config.toml
hidden_size = 128
n_experts = 96
lr_router = 0.000663
norm_eps = 1e-05
tie_word_embeddings = true
optimizer = "adamw"
max_steps = 7439
Below are experts of layer 2 (counted from 0) of a mixture-of-experts language model. Rows are named router (the router's row for the expert), up (a neuron's input weights, with its number) and show model dimensions 0-127. Each number is 50 + 15 x the weight over its row's rms, rounded and kept within 0 to 99.
Before each expert's rows: "gets" lists some tokens that make up at least twice as much of what it gets as of all text. This comes from a sample of Wikipedia text that the model never trained on. Tokens count by the router's weight.

# expert 61
gets: " ", ".", " |", " S", " of", " A"
router:76 38 62 30 27 49 54 42 60 72 51 43 67 37 49 43 59 45 46 29 55 41 52 52 71 51 68 24 29 58 60 55 19 27 49 57 53 50 45 84 51 57 63 56 40 37 41 57 52 65 40 71 50 37 36 33 69 70 43 66 43 54 57 31 45 33 30 49 59 54 51 49 46 62 70 52 26 51 36 55 54 54 68 19 31 66 07 50 32 46 29 64 36 31 47 72 61 73 39 75 31 58 58 55 52 12 25 72 43 73 70 47 54 59 38 70 70 75 72 52 37 41 62 38 32 64 49 43
up0:74 89 57 54 54 48 44 50 39 58 67 63 44 49 45 47 60 48 48 59 39 60 82 38 80 34 50 39 37 56 32 53 50 24 83 50 67 59 70 49 23 77 28 43 45 39 45 51 51 60 58 50 50 49 55 16 73 35 07 36 53 53 38 62 46 42 37 45 66 29 31 54 51 66 59 52 47 34 50 48 47 61 29 43 58 68 42 12 64 65 49 74 59 35 59 34 36 59 60 35 65 35 64 63 18 49 61 40 41 64 06 56 46 52 60 42 74 67 52 66 47 61 44 54 39 77 51 50
up1:56 63 67 61 50 39 31 26 69 35 38 63 24 38 41 57 36 26 59 60 49 58 71 36 55 42 50 49 36 67 58 40 53 53 50 56 69 45 52 69 45 30 27 33 59 60 74 22 23 62 57 46 35 48 42 49 40 42 35 34 58 38 77 41 46 39 77 62 48 29 44 61 31 59 59 60 13 36 61 34 48 88 49 51 70 53 54 37 44 30 46 66 48 45 59 62 44 53 66 47 54 42 28 45 32 12 22 42 46 67 48 52 42 81 56 38 56 42 65 72 64 42 41 64 37 76 91 67
up2:38 49 66 15 40 63 38 36 28 37 42 60 47 47 30 70 41 54 46 16 81 61 41 38 50 40 49 60 22 55 44 60 42 52 63 63 58 59 64 41 13 64 63 27 53 53 44 61 64 56 13 51 38 45 40 12 45 38 34 42 66 28 34 41 37 51 53 37 66 53 51 67 49 41 45 31 71 53 72 48 41 67 48 35 46 79 72 36 57 46 52 78 59 53 62 57 50 48 25 59 56 45 17 67 34 61 25 35 78 58 54 24 39 40 35 54 50 20 34 43 57 38 63 64 35 36 53 45
up3:51 56 42 49 54 49 60 53 42 64 59 45 62 49 65 70 60 72 43 58 79 52 30 30 67 34 62 54 27 41 37 62 25 31 77 69 59 69 63 39 35 83 49 41 38 36 54 34 51 58 60 32 28 47 41 39 51 34 34 41 43 55 35 57 48 44 35 61 54 07 43 63 54 70 41 60 87 56 75 50 65 51 38 66 69 63 52 40 54 29 43 58 69 39 57 48 38 47 32 51 72 35 39 40 06 72 47 36 54 70 24 35 34 62 75 41 70 45 30 56 71 59 38 61 62 54 76 39
up4:56 53 37 63 77 42 45 73 73 67 33 63 63 71 68 54 62 62 62 19 63 52 37 74 35 53 67 31 44 40 27 39 69 30 58 36 65 30 32 43 51 56 32 61 35 52 51 79 50 54 24 50 48 41 64 70 48 52 57 54 46 51 55 70 42 49 84 38 36 57 78 64 37 55 35 36 60 33 51 45 49 47 47 57 56 06 51 45 50 55 32 51 33 59 52 68 12 65 57 39 54 56 43 57 44 88 63 53 72 45 47 79 69 56 36 71 32 47 69 33 50 57 17 53 58 30 38 51
up5:57 75 50 35 48 43 33 42 43 36 46 65 48 42 48 64 39 63 45 19 66 49 79 59 86 60 31 49 37 69 42 70 44 74 54 45 41 66 78 85 29 56 65 39 44 59 69 59 27 60 39 65 47 27 39 45 52 55 44 76 41 45 58 42 42 36 58 78 55 40 32 61 42 48 47 40 36 39 83 49 36 66 34 36 74 64 42 32 49 40 38 79 35 75 49 66 57 70 32 20 44 58 46 49 37 54 31 43 59 61 52 77 39 65 48 34 64 63 40 30 68 46 39 57 41 81 71 62
up6:86 46 71 29 25 68 45 13 14 43 59 53 49 29 35 61 69 53 47 56 53 67 44 61 56 37 55 58 30 55 55 35 22 32 54 66 66 33 47 62 21 71 78 22 48 35 54 60 56 47 43 68 60 43 41 30 59 41 27 36 61 60 36 44 32 49 42 48 54 35 48 51 51 44 47 42 30 44 45 68 48 54 53 56 54 87 48 37 52 25 48 83 70 40 64 36 55 39 26 57 46 41 31 66 38 22 60 54 34 77 51 50 41 53 62 42 65 44 23 65 49 35 63 66 46 83 55 46
up7:58 63 30 49 39 53 51 48 37 57 50 47 36 33 65 48 51 56 45 78 59 52 43 20 46 38 41 39 36 37 42 61 52 35 77 67 48 70 60 18 16 75 70 29 46 45 45 33 37 68 67 54 35 49 30 19 60 39 25 52 62 62 51 55 60 45 40 58 51 08 36 55 81 65 39 53 65 38 60 43 77 61 28 55 52 53 49 35 58 43 66 62 88 33 49 35 44 43 28 31 59 42 60 43 13 34 62 55 30 65 16 54 53 52 61 53 68 62 51 38 71 47 50 56 48 77 56 54
up8:74 58 82 42 24 78 49 19 34 34 43 58 46 33 27 45 41 22 35 65 46 57 52 43 39 44 46 50 38 61 66 45 37 44 50 76 47 29 53 52 48 59 63 22 81 38 65 46 56 39 36 50 55 54 45 45 44 44 28 45 62 51 55 40 48 41 41 45 55 35 59 48 53 44 46 41 22 64 62 64 50 65 56 45 54 89 46 43 49 34 37 79 61 31 67 36 43 19 43 50 47 36 33 69 43 00 49 64 33 86 69 40 44 45 56 59 51 46 46 74 53 25 54 62 39 80 63 55
up9:32 75 29 51 55 51 32 30 41 58 71 58 55 42 40 28 49 47 49 46 27 60 63 53 83 58 69 56 44 76 52 35 67 54 28 45 47 44 47 85 66 22 54 56 53 70 77 40 63 43 31 59 41 52 57 03 52 50 59 38 62 51 44 72 53 41 57 21 46 44 26 50 26 53 48 63 52 82 49 44 26 24 29 50 66 49 31 55 64 27 34 59 20 69 57 64 43 48 51 30 46 66 49 35 39 44 58 47 67 32 64 51 53 19 35 34 68 39 55 57 41 60 53 62 36 66 62 70
up10:60 52 58 18 44 54 47 27 28 48 56 61 53 36 30 73 59 64 36 18 65 79 39 51 54 48 54 61 20 52 51 56 17 37 64 58 54 49 52 37 09 61 72 16 37 52 55 67 65 45 34 57 52 40 44 32 66 39 35 37 62 45 32 43 49 45 47 27 69 53 54 56 48 39 57 23 66 49 57 65 41 65 36 30 32 70 66 34 51 30 52 87 69 46 72 40 58 55 19 64 55 47 36 62 39 39 38 53 58 81 45 41 54 49 34 52 62 40 38 34 58 34 74 61 40 38 31 28
up11:65 38 74 56 66 51 46 48 46 49 33 68 64 44 49 47 44 32 60 39 81 63 48 58 40 25 63 73 37 44 63 59 19 68 71 56 55 57 47 31 44 54 71 27 54 27 53 25 46 53 39 36 44 51 67 30 41 30 53 17 38 37 53 44 45 61 47 44 53 23 72 60 69 42 72 35 58 73 69 30 57 53 56 55 45 74 62 44 55 30 38 41 80 40 58 50 44 45 11 55 69 38 26 54 40 47 56 33 36 57 25 24 67 78 61 44 44 32 36 45 79 23 47 71 48 36 64 60
up12:68 62 71 46 54 63 41 15 55 31 49 68 30 39 29 47 43 33 53 48 44 64 78 48 63 35 68 47 36 65 62 38 49 43 50 66 64 46 56 63 52 33 40 21 68 44 79 35 42 50 52 51 52 48 35 55 45 38 23 33 62 51 59 30 36 38 76 46 58 32 45 60 20 59 50 46 31 49 62 45 46 82 46 40 45 47 38 26 47 17 36 84 50 29 59 57 51 53 72 67 57 30 27 53 40 13 24 47 47 77 63 48 40 73 56 56 69 47 59 57 54 38 52 58 35 81 79 60
up13:54 50 64 58 35 45 59 31 35 38 78 63 51 52 59 38 45 31 45 51 43 54 66 37 79 40 58 64 28 68 64 52 57 79 37 52 48 88 71 58 63 42 63 57 61 56 70 52 76 29 61 40 47 40 57 42 52 34 61 42 51 51 70 15 63 45 44 52 53 54 37 60 30 69 85 32 39 83 55 59 72 64 63 36 73 96 52 25 53 45 25 45 66 54 33 19 52 33 52 73 49 48 46 58 52 46 35 67 62 74 38 51 47 59 57 66 34 43 35 74 53 46 75 58 39 57 55 65
up14:35 49 37 58 60 42 21 36 43 36 51 36 24 63 43 60 38 36 63 69 56 67 56 21 58 59 56 77 54 58 63 49 59 51 44 69 55 72 32 61 33 29 40 37 54 63 37 19 69 43 55 44 46 58 60 34 32 55 36 46 45 24 30 49 53 59 78 17 59 32 52 62 24 51 65 51 40 82 65 42 60 87 45 49 46 81 75 51 37 51 42 40 51 41 60 52 54 42 62 72 69 34 48 27 35 30 36 32 57 56 41 40 29 52 54 54 75 45 59 71 52 62 69 54 47 31 93 36
up15:53 71 26 17 40 36 52 39 28 62 29 56 40 36 47 71 62 21 41 54 62 43 58 55 37 51 53 49 37 38 56 47 25 39 57 43 63 32 59 62 29 57 63 34 56 36 45 52 36 36 57 69 35 33 49 42 42 43 16 41 46 52 56 53 42 35 39 65 69 43 46 55 32 16 65 52 32 44 65 44 49 60 64 48 54 57 74 62 60 39 45 81 62 50 73 39 58 47 16 61 44 40 19 70 19 24 57 65 26 58 53 34 67 78 59 28 80 30 45 43 56 26 42 64 36 75 49 53
up16:64 90 38 60 69 44 59 59 49 54 48 60 43 56 42 37 51 44 43 54 59 61 60 27 74 20 74 49 19 40 54 68 35 28 69 42 41 71 69 29 40 65 61 30 40 36 46 38 64 49 54 46 65 47 41 20 60 23 47 35 58 43 21 48 49 41 44 30 60 19 50 57 46 73 45 59 80 77 66 47 61 66 44 42 43 75 48 30 69 44 41 64 64 34 32 42 50 47 39 52 66 28 48 47 29 49 38 55 26 60 19 45 49 65 53 61 92 55 27 42 64 60 45 55 50 58 60 70
up17:75 43 57 55 60 61 36 20 56 51 42 56 40 21 30 40 48 67 58 22 33 52 66 47 35 51 58 51 35 47 63 16 52 40 55 63 40 54 23 30 23 37 62 29 62 38 68 49 55 46 37 70 70 53 18 64 58 62 40 45 64 51 28 40 39 70 87 37 44 38 54 55 35 44 55 29 41 52 56 65 46 67 37 47 22 64 51 48 52 18 64 78 63 38 82 55 59 59 61 70 54 24 48 51 47 32 57 44 46 78 71 36 24 48 45 73 68 50 64 51 66 46 66 30 45 62 65 47
up18:56 70 43 50 14 60 64 51 25 24 47 31 44 45 45 39 46 79 44 84 48 59 37 51 51 33 50 50 39 50 55 79 23 46 53 51 59 70 83 29 66 79 50 36 83 31 42 33 59 69 58 50 41 48 19 48 65 40 58 68 48 71 38 29 53 40 40 41 51 26 32 57 62 76 26 61 74 59 65 72 58 53 61 56 47 57 40 43 56 39 57 40 60 34 39 39 22 55 43 45 52 53 50 61 25 52 26 39 47 58 41 57 25 37 58 53 80 55 43 74 76 77 54 58 48 58 43 49
up19:72 34 77 74 57 58 44 42 49 37 41 65 57 40 55 44 43 57 74 29 75 55 61 47 46 26 46 76 36 51 64 36 36 67 64 56 59 73 32 29 41 50 71 37 47 36 54 27 44 48 51 39 49 41 49 51 38 24 54 30 40 44 59 33 50 74 68 47 48 27 63 75 54 44 75 40 45 62 66 57 71 83 60 56 57 82 71 38 53 30 47 25 71 40 61 37 44 60 37 66 64 28 34 55 45 62 69 30 44 70 18 53 43 83 66 61 37 48 46 63 78 34 67 54 60 37 70 62
up20:59 18 57 65 66 51 35 44 47 52 53 68 68 56 74 49 54 31 66 49 79 59 42 69 54 59 68 65 54 48 66 35 49 70 51 60 57 66 34 61 58 37 82 41 40 44 65 26 28 44 40 66 44 29 59 41 36 35 48 31 43 46 57 37 65 73 53 71 57 12 69 65 38 27 82 35 40 75 50 37 74 40 41 71 68 58 56 46 52 34 25 31 56 43 57 31 53 35 22 60 62 41 48 25 31 60 85 44 32 52 34 44 53 69 39 53 38 35 33 52 66 37 42 48 53 43 75 70
up21:54 52 37 45 40 37 52 63 32 70 48 53 47 38 85 74 78 41 58 57 75 42 48 54 33 59 47 62 50 29 53 33 27 21 61 65 64 33 46 64 36 55 60 48 49 42 43 44 69 36 73 53 46 40 48 48 46 64 21 49 33 63 35 51 50 69 46 67 61 31 45 66 42 43 71 45 51 56 45 59 83 50 74 60 64 41 71 64 49 37 32 61 54 54 69 70 36 46 48 85 58 55 30 68 19 53 69 49 24 74 19 42 69 70 78 51 68 14 59 29 52 38 38 66 58 60 38 57
up22:65 56 56 68 75 44 45 34 69 56 61 48 40 37 47 38 40 41 63 47 49 32 66 12 67 58 52 54 42 69 53 47 45 51 48 65 49 58 46 62 50 37 45 65 57 48 48 19 67 56 57 60 46 69 49 56 36 53 60 48 36 10 42 32 42 75 65 44 51 44 33 46 60 52 66 59 22 62 56 49 32 78 55 49 58 99 63 43 47 53 53 63 69 43 78 60 53 67 42 57 60 35 55 51 49 16 38 49 56 93 42 27 32 53 58 40 76 58 50 73 52 32 71 53 40 72 95 54
up23:41 64 41 44 58 43 45 42 50 66 46 53 46 45 55 56 54 66 50 41 62 58 32 23 58 31 58 56 26 38 42 53 46 38 79 66 48 64 62 24 24 69 56 35 36 51 65 36 30 63 44 55 26 36 36 18 51 30 27 30 63 44 33 58 46 45 49 57 51 04 48 62 56 66 38 57 75 47 66 42 65 56 34 62 61 65 54 33 52 29 54 66 76 41 52 52 40 50 22 45 61 32 34 42 03 58 36 38 55 64 26 28 49 73 54 47 64 37 28 42 81 52 40 64 50 66 80 66
up24:53 85 37 36 54 74 46 43 24 51 46 59 57 50 43 62 58 36 52 34 63 56 77 69 22 58 59 60 57 36 63 44 31 40 51 55 64 33 71 67 44 59 61 51 63 40 44 56 66 42 39 45 54 43 67 60 30 49 11 49 26 55 16 49 39 53 66 53 81 37 51 66 11 36 59 30 57 71 51 46 40 71 57 41 45 50 51 52 59 40 31 70 42 48 62 38 52 36 45 68 74 29 24 81 32 36 71 51 23 58 38 37 53 65 71 43 75 44 50 22 49 58 53 60 42 80 61 63
up25:42 25 62 15 27 70 32 33 28 46 56 39 52 19 50 68 53 52 58 35 64 48 58 30 46 45 19 78 49 51 63 48 43 45 46 88 54 44 52 72 38 44 82 59 50 66 66 39 54 61 63 52 24 56 38 23 52 64 45 66 57 68 66 36 58 52 27 72 52 42 20 49 58 35 70 28 58 66 56 53 71 52 38 49 68 70 46 67 40 25 53 53 54 63 61 53 60 50 27 62 35 53 48 51 45 31 57 49 62 71 37 44 45 61 87 49 50 49 62 65 70 34 64 55 38 84 66 61
up26:63 63 67 50 50 46 45 27 70 39 47 61 35 49 47 52 50 20 52 68 70 55 57 40 63 51 49 45 41 68 52 56 39 44 42 63 64 28 50 80 60 42 40 34 64 59 68 30 41 57 62 45 42 51 49 54 42 47 33 43 60 30 85 29 45 42 58 77 57 22 49 53 37 50 57 47 15 49 54 40 53 91 46 49 76 68 45 41 39 46 26 71 47 32 47 46 46 46 48 41 59 36 35 41 41 00 29 60 41 77 48 47 38 71 53 37 68 48 54 71 51 34 32 62 37 82 95 59
up27:55 65 30 26 76 52 31 56 50 54 40 61 27 34 67 52 40 60 61 35 77 73 79 34 34 69 61 45 46 54 49 31 38 42 46 54 44 53 49 41 28 35 64 46 61 64 50 70 54 40 72 57 40 41 31 59 45 56 42 47 44 41 31 43 39 53 63 56 56 21 44 77 24 38 40 30 87 52 41 38 47 76 35 29 44 56 48 63 62 43 38 52 29 67 48 54 49 60 32 42 60 26 48 56 37 16 56 46 45 43 26 72 48 49 35 97 56 34 62 21 58 46 28 40 35 72 78 39
up28:72 56 52 64 75 63 54 70 61 57 46 69 47 47 51 29 35 66 62 51 47 41 70 51 61 31 50 31 63 53 46 40 60 48 86 50 42 69 45 24 26 65 51 41 38 17 38 65 41 41 64 58 65 30 40 45 59 23 22 32 39 67 33 79 40 56 48 43 68 25 51 50 80 59 42 66 59 31 58 53 54 53 27 38 15 52 35 27 66 44 70 59 69 35 69 48 42 76 58 46 67 30 65 46 30 47 75 37 29 77 34 42 64 48 48 65 74 57 50 27 57 47 64 39 53 58 45 49
up29:43 27 53 25 39 74 36 29 35 46 48 47 50 14 45 47 53 46 58 40 50 39 62 30 42 39 25 69 53 52 60 36 59 48 43 83 41 44 43 60 44 36 85 55 63 60 72 33 49 52 69 75 33 54 25 21 57 63 43 53 67 74 71 45 60 61 36 66 44 33 26 43 69 40 62 41 62 58 52 57 65 28 31 63 53 57 30 78 50 08 58 47 61 52 59 65 52 58 31 60 34 46 51 40 45 43 55 46 63 58 55 28 49 56 80 54 61 46 65 61 71 28 63 52 38 89 63 71
up30:60 49 74 56 24 56 64 41 26 29 76 61 54 49 60 56 43 34 39 68 68 63 57 32 60 48 34 68 34 65 63 71 48 75 40 65 51 71 62 59 50 56 74 51 64 57 57 52 84 29 68 24 50 50 57 39 58 37 53 44 48 53 78 26 77 51 28 59 61 46 41 58 53 60 80 27 44 76 53 62 78 73 51 36 71 95 50 37 55 47 30 42 69 46 36 21 48 28 47 56 64 48 48 51 54 23 39 68 51 81 27 46 40 51 62 49 48 48 37 66 49 48 71 61 46 54 52 49
up31:86 41 38 44 85 28 49 82 57 53 35 82 42 46 67 61 40 48 52 27 68 49 92 52 57 63 54 49 47 82 55 63 35 50 61 39 35 70 43 50 59 45 78 47 44 36 65 67 48 27 60 62 51 38 25 70 60 56 61 56 28 56 51 45 41 63 62 60 57 40 60 69 49 36 70 30 66 61 74 48 67 62 53 28 24 45 47 35 61 36 38 47 36 51 53 45 46 87 30 58 63 29 55 39 38 58 70 66 36 62 53 57 47 58 31 83 54 53 69 26 60 43 40 34 61 30 50 42
up32:54 74 63 48 37 47 48 34 37 45 62 62 49 42 37 52 62 57 42 40 43 78 58 41 68 22 67 50 26 44 66 39 48 26 62 39 44 64 63 60 29 45 58 29 28 53 61 52 50 49 37 68 70 18 24 23 62 28 36 24 77 57 06 50 58 45 55 40 62 38 57 56 18 66 40 60 55 54 39 58 68 67 56 35 43 63 45 29 70 29 46 71 57 48 45 32 72 41 56 67 47 32 40 55 40 51 29 44 38 51 31 52 48 82 63 49 72 39 22 64 57 62 67 55 42 70 51 80
up33:41 42 87 33 45 58 40 37 34 43 69 60 51 42 57 60 41 50 52 24 45 48 70 48 78 43 27 64 45 69 54 46 89 83 61 57 49 76 63 60 20 65 58 61 41 45 71 56 30 47 50 54 48 31 57 20 60 35 30 51 52 62 65 54 75 60 33 76 65 62 30 52 60 55 75 48 38 49 64 51 68 63 26 44 68 83 47 23 59 52 69 54 61 67 54 28 71 40 37 53 47 53 55 52 50 49 66 50 57 79 30 41 43 70 67 30 39 51 34 61 60 47 73 55 51 77 50 72
up34:57 33 67 12 59 59 56 60 54 41 34 58 56 60 46 54 36 43 35 54 98 41 54 51 70 35 57 42 47 54 51 61 61 68 57 55 46 64 74 55 59 77 59 42 53 42 50 55 41 39 41 81 44 20 23 35 56 52 32 56 55 36 66 31 59 50 30 70 71 34 64 54 66 28 51 49 64 44 58 54 56 57 48 39 49 61 39 48 68 58 38 69 60 31 36 37 54 38 00 65 42 21 48 47 34 69 42 48 48 48 55 11 45 52 27 67 54 28 17 77 60 31 37 45 36 63 57 55
up35:57 77 65 38 48 60 63 51 43 36 43 72 50 22 42 60 38 45 57 49 74 60 88 64 60 20 60 65 43 47 74 39 47 60 66 45 42 62 47 54 53 67 61 23 60 39 56 46 48 20 38 69 54 30 40 35 68 44 32 27 66 23 45 55 80 61 54 45 66 50 65 58 42 14 58 66 47 46 51 61 48 92 52 32 39 46 46 60 85 33 56 67 58 40 44 21 55 49 25 63 65 34 48 31 58 47 63 46 42 46 53 20 45 62 70 51 72 35 30 61 54 48 78 54 49 53 42 64
up36:51 35 68 54 29 58 51 30 31 44 62 60 51 48 67 47 51 43 49 37 51 46 59 40 49 39 37 68 29 69 58 44 64 72 52 62 61 75 60 42 49 65 63 55 62 39 65 43 64 42 60 26 41 47 51 40 39 29 51 47 40 58 70 31 75 65 59 50 46 50 33 72 52 66 73 38 51 85 84 55 87 73 57 48 72 85 73 26 57 49 43 36 72 56 57 18 43 28 43 70 60 46 29 71 46 46 64 59 67 80 25 57 34 61 75 54 31 43 50 77 60 44 78 63 53 54 54 58
up37:48 43 72 55 62 59 49 57 50 54 47 59 71 55 55 64 62 58 49 30 91 48 24 67 65 19 62 54 30 40 43 48 36 44 80 60 58 47 52 53 41 73 63 26 31 24 57 32 48 54 54 39 54 54 64 38 45 22 47 46 54 47 49 61 64 50 44 57 53 29 62 56 60 54 40 67 79 61 80 30 68 48 32 74 67 38 52 56 57 20 52 60 67 46 63 75 52 51 35 62 79 63 22 21 41 76 49 38 56 66 32 38 50 55 85 31 70 37 25 47 61 53 50 65 73 38 66 58
up38:64 35 76 34 54 52 50 29 65 47 57 63 45 41 31 55 51 36 52 45 64 43 68 20 79 33 45 73 41 80 50 68 20 40 47 59 57 50 63 72 60 40 54 54 40 62 66 32 59 60 60 50 35 58 40 30 57 41 50 28 60 36 73 19 28 56 42 66 57 36 39 44 63 48 82 43 40 56 44 56 43 68 53 44 53 90 41 32 40 37 43 64 64 35 40 42 54 68 34 63 46 23 42 56 46 47 34 42 45 74 50 01 42 58 49 54 54 48 48 82 53 23 63 57 30 58 84 59
up39:81 54 55 28 48 61 52 31 31 50 48 56 45 19 44 60 50 58 45 44 60 66 54 53 48 54 62 54 24 54 54 37 15 38 54 59 65 36 25 37 17 52 69 21 60 35 55 67 78 26 52 58 47 48 42 56 60 46 46 38 46 55 43 51 36 47 56 30 56 52 51 57 47 33 55 37 52 40 55 73 30 63 49 37 34 70 64 53 59 17 52 80 70 43 89 53 37 63 17 64 56 43 38 61 33 16 50 57 54 90 53 46 49 45 46 52 78 34 53 42 54 25 67 64 47 51 28 18
up40:48 69 64 42 74 58 39 50 66 47 43 74 67 37 66 37 39 61 71 10 77 64 68 37 54 40 63 45 23 56 43 28 55 67 45 34 51 57 54 52 40 36 50 68 60 75 66 64 58 59 42 69 29 22 51 42 50 36 52 29 58 48 57 55 59 58 67 68 48 35 54 69 34 59 57 33 71 44 39 51 43 67 34 46 79 73 43 55 80 27 38 41 44 67 48 51 29 64 23 49 55 32 45 66 31 64 36 35 73 57 28 44 50 69 44 72 48 23 52 66 73 31 48 56 36 71 71 76
up41:66 52 77 60 53 42 41 38 62 42 45 68 25 45 48 57 46 19 54 62 51 56 76 35 49 37 50 59 41 78 58 44 46 42 60 65 75 40 50 60 59 40 36 30 56 46 68 23 45 53 78 25 40 61 51 52 38 35 28 25 46 47 77 38 38 49 76 53 54 28 46 64 44 67 65 57 27 46 64 30 63 87 57 53 56 50 54 25 40 32 45 61 61 31 55 55 43 53 75 62 71 34 22 52 36 13 36 52 38 73 34 42 45 75 68 41 53 40 68 62 51 38 47 68 51 63 87 56
up42:61 47 41 47 56 48 20 25 38 46 70 58 50 42 65 50 59 37 57 60 75 57 55 87 58 55 58 36 45 27 60 33 56 58 63 67 63 45 34 53 49 44 50 21 54 60 62 19 31 46 35 74 43 32 62 48 49 64 23 67 74 37 66 41 76 40 67 54 57 27 61 59 21 24 70 33 47 40 36 38 39 48 29 72 79 12 41 57 51 46 22 72 59 43 59 49 49 43 32 61 59 65 63 29 29 62 85 50 29 38 30 59 64 38 32 57 41 41 46 43 50 42 39 50 46 61 59 63
up43:87 57 52 59 77 60 40 63 58 35 35 67 33 53 53 43 20 52 59 63 61 56 96 55 51 50 44 48 56 84 63 62 49 60 59 51 72 64 41 49 57 44 57 33 54 21 53 50 56 34 64 39 59 37 41 66 56 44 52 50 29 59 51 53 38 66 94 43 60 20 56 67 59 58 59 46 51 57 69 62 49 85 41 38 26 46 37 30 67 34 49 48 59 38 45 39 29 71 43 43 83 29 59 39 32 35 66 54 19 69 46 47 38 48 44 64 85 56 65 40 62 60 70 49 61 58 67 50
up44:54 63 51 29 60 45 54 31 53 54 52 72 53 38 18 61 42 55 35 26 51 63 79 35 56 43 38 72 36 67 61 63 40 51 71 58 37 59 64 48 39 61 44 43 35 64 54 56 40 46 29 50 44 47 43 17 71 43 37 15 56 13 39 39 72 60 46 20 66 43 43 52 59 31 72 38 60 64 60 61 29 69 26 20 32 73 57 34 65 63 49 76 60 48 53 15 60 57 32 35 60 20 56 60 49 40 46 45 58 47 42 17 43 52 34 48 56 57 33 67 55 44 78 46 26 52 61 47
up45:60 73 39 84 31 39 53 49 60 39 44 62 36 41 55 42 50 48 57 66 55 49 50 40 34 22 41 62 32 58 57 38 32 47 66 45 60 51 63 35 69 57 39 34 55 59 66 23 60 54 74 21 33 48 51 49 43 40 46 42 41 41 74 45 57 49 77 20 42 21 42 75 58 72 51 58 40 56 66 51 67 99 72 44 66 44 65 31 40 34 40 50 49 46 58 48 14 58 66 59 60 53 17 63 37 35 54 48 43 75 18 74 68 59 66 67 34 39 71 52 67 49 56 75 48 51 61 56
up46:60 38 80 59 26 49 48 43 57 47 42 49 64 23 44 58 29 44 46 59 69 58 61 45 22 13 46 46 42 51 68 51 27 77 75 71 30 70 54 46 65 56 43 51 67 39 61 20 46 67 33 49 47 35 23 61 30 41 39 32 58 47 63 55 75 56 52 49 52 40 55 43 75 45 59 63 24 42 48 50 46 76 61 44 63 57 41 49 64 32 49 69 79 42 61 33 66 40 52 56 49 37 35 53 59 22 53 38 20 82 61 28 64 65 64 54 36 46 54 86 67 23 69 56 41 40 72 58
up47:64 68 64 53 55 38 36 26 68 50 45 62 25 25 51 52 44 27 58 67 52 56 74 39 57 40 53 50 34 58 61 44 50 38 59 68 62 42 45 63 47 42 27 32 64 49 73 17 32 59 56 53 41 51 35 41 53 48 28 32 62 34 74 43 60 48 67 61 55 22 36 55 39 51 67 55 19 43 58 39 48 83 40 50 64 53 46 38 52 37 42 78 59 39 59 51 39 54 54 47 58 40 45 43 31 00 42 51 33 78 36 43 42 72 60 39 71 41 65 72 64 39 34 61 33 85 84 69
up48:56 79 53 66 54 51 57 58 52 41 46 56 49 44 30 42 48 67 56 31 53 58 63 30 73 18 69 44 31 33 70 41 49 30 61 42 37 71 63 45 47 43 64 37 34 46 52 43 49 42 44 69 70 28 17 38 55 29 47 45 67 52 02 46 44 47 50 42 62 32 61 61 29 65 29 74 75 57 48 64 69 65 65 38 44 69 44 42 70 24 54 60 50 36 48 60 59 60 57 69 43 26 41 48 41 67 26 42 45 56 33 54 50 85 64 60 79 52 24 57 68 58 58 46 52 74 57 89
up49:71 51 60 45 22 65 57 14 39 25 45 47 25 33 26 52 52 51 48 76 35 64 42 54 33 35 62 45 42 54 61 36 31 36 47 67 69 36 63 35 42 63 35 15 83 44 54 33 45 56 55 45 46 60 24 64 53 49 33 49 56 48 58 19 49 34 60 32 54 41 43 58 41 57 35 50 33 45 57 57 54 81 61 39 32 45 58 36 35 31 59 77 61 23 65 46 42 37 68 73 52 42 26 73 39 11 25 45 51 73 60 52 29 56 55 60 58 48 60 81 57 52 66 61 34 65 49 33
up50:67 72 49 49 45 37 58 42 26 53 61 67 59 47 45 54 81 25 47 37 28 49 85 68 51 50 60 57 48 57 66 56 22 30 61 54 51 47 84 76 67 48 71 30 49 37 49 40 50 56 57 63 71 38 45 58 51 48 21 39 36 64 23 18 41 57 62 56 76 45 35 51 29 58 79 26 36 65 51 52 57 43 71 44 30 47 54 30 48 51 37 75 52 39 44 34 68 55 73 76 61 40 55 77 51 46 46 64 14 61 43 55 47 82 60 37 77 61 51 35 45 42 55 47 42 70 50 70
up51:72 22 72 59 48 40 33 57 64 50 45 55 53 31 60 51 21 64 47 53 63 75 73 38 37 34 39 56 46 64 60 39 31 86 73 58 35 80 47 33 62 47 48 47 46 59 87 30 24 55 58 45 30 26 19 52 54 51 49 26 54 54 73 57 70 56 52 61 37 17 59 54 76 47 72 42 43 41 51 51 60 65 44 46 54 44 36 44 58 16 53 34 64 51 50 31 57 57 39 48 45 35 49 30 39 47 59 29 32 51 45 44 56 62 41 71 14 40 58 74 86 44 57 41 58 36 67 43
up52:55 65 67 36 61 67 52 67 41 52 48 60 33 41 36 40 43 49 45 39 40 60 75 64 66 40 49 94 57 63 73 30 76 54 61 61 45 41 52 54 65 70 69 35 47 33 79 57 47 09 52 61 62 43 49 08 78 42 33 34 43 39 39 55 73 74 35 37 74 36 46 56 59 32 50 73 52 65 57 58 66 58 37 32 34 61 33 29 60 42 59 60 45 43 50 35 44 48 28 48 51 39 48 35 54 26 70 62 61 54 33 37 49 61 57 38 66 30 22 41 56 67 56 59 54 83 39 79
up53:32 54 72 54 36 33 34 42 59 71 45 40 65 67 52 33 48 68 46 31 64 53 36 43 47 29 15 56 58 43 59 79 22 67 48 48 28 46 51 54 85 47 56 66 45 46 46 37 54 63 53 35 60 24 38 50 22 27 47 49 55 56 68 67 34 40 38 62 55 13 45 42 48 42 55 55 44 77 67 62 50 58 57 66 79 79 48 57 44 39 17 35 60 43 37 48 61 62 56 45 51 43 19 56 41 30 45 46 22 59 49 44 55 49 43 30 60 35 31 57 70 39 37 41 46 38 98 72
up54:55 56 47 48 58 42 53 43 47 49 49 58 29 50 45 54 63 48 53 30 49 59 63 36 47 41 78 57 32 50 69 37 51 26 39 50 58 52 52 55 63 22 58 35 51 47 61 42 68 40 69 39 62 42 26 62 36 35 29 33 51 73 34 34 27 52 75 46 62 35 53 70 05 71 48 50 73 66 59 50 79 74 70 46 37 46 47 39 56 12 42 58 49 33 51 54 63 56 85 90 55 23 14 69 46 42 38 55 40 65 51 45 46 83 58 59 70 34 54 40 47 45 42 46 52 65 76 69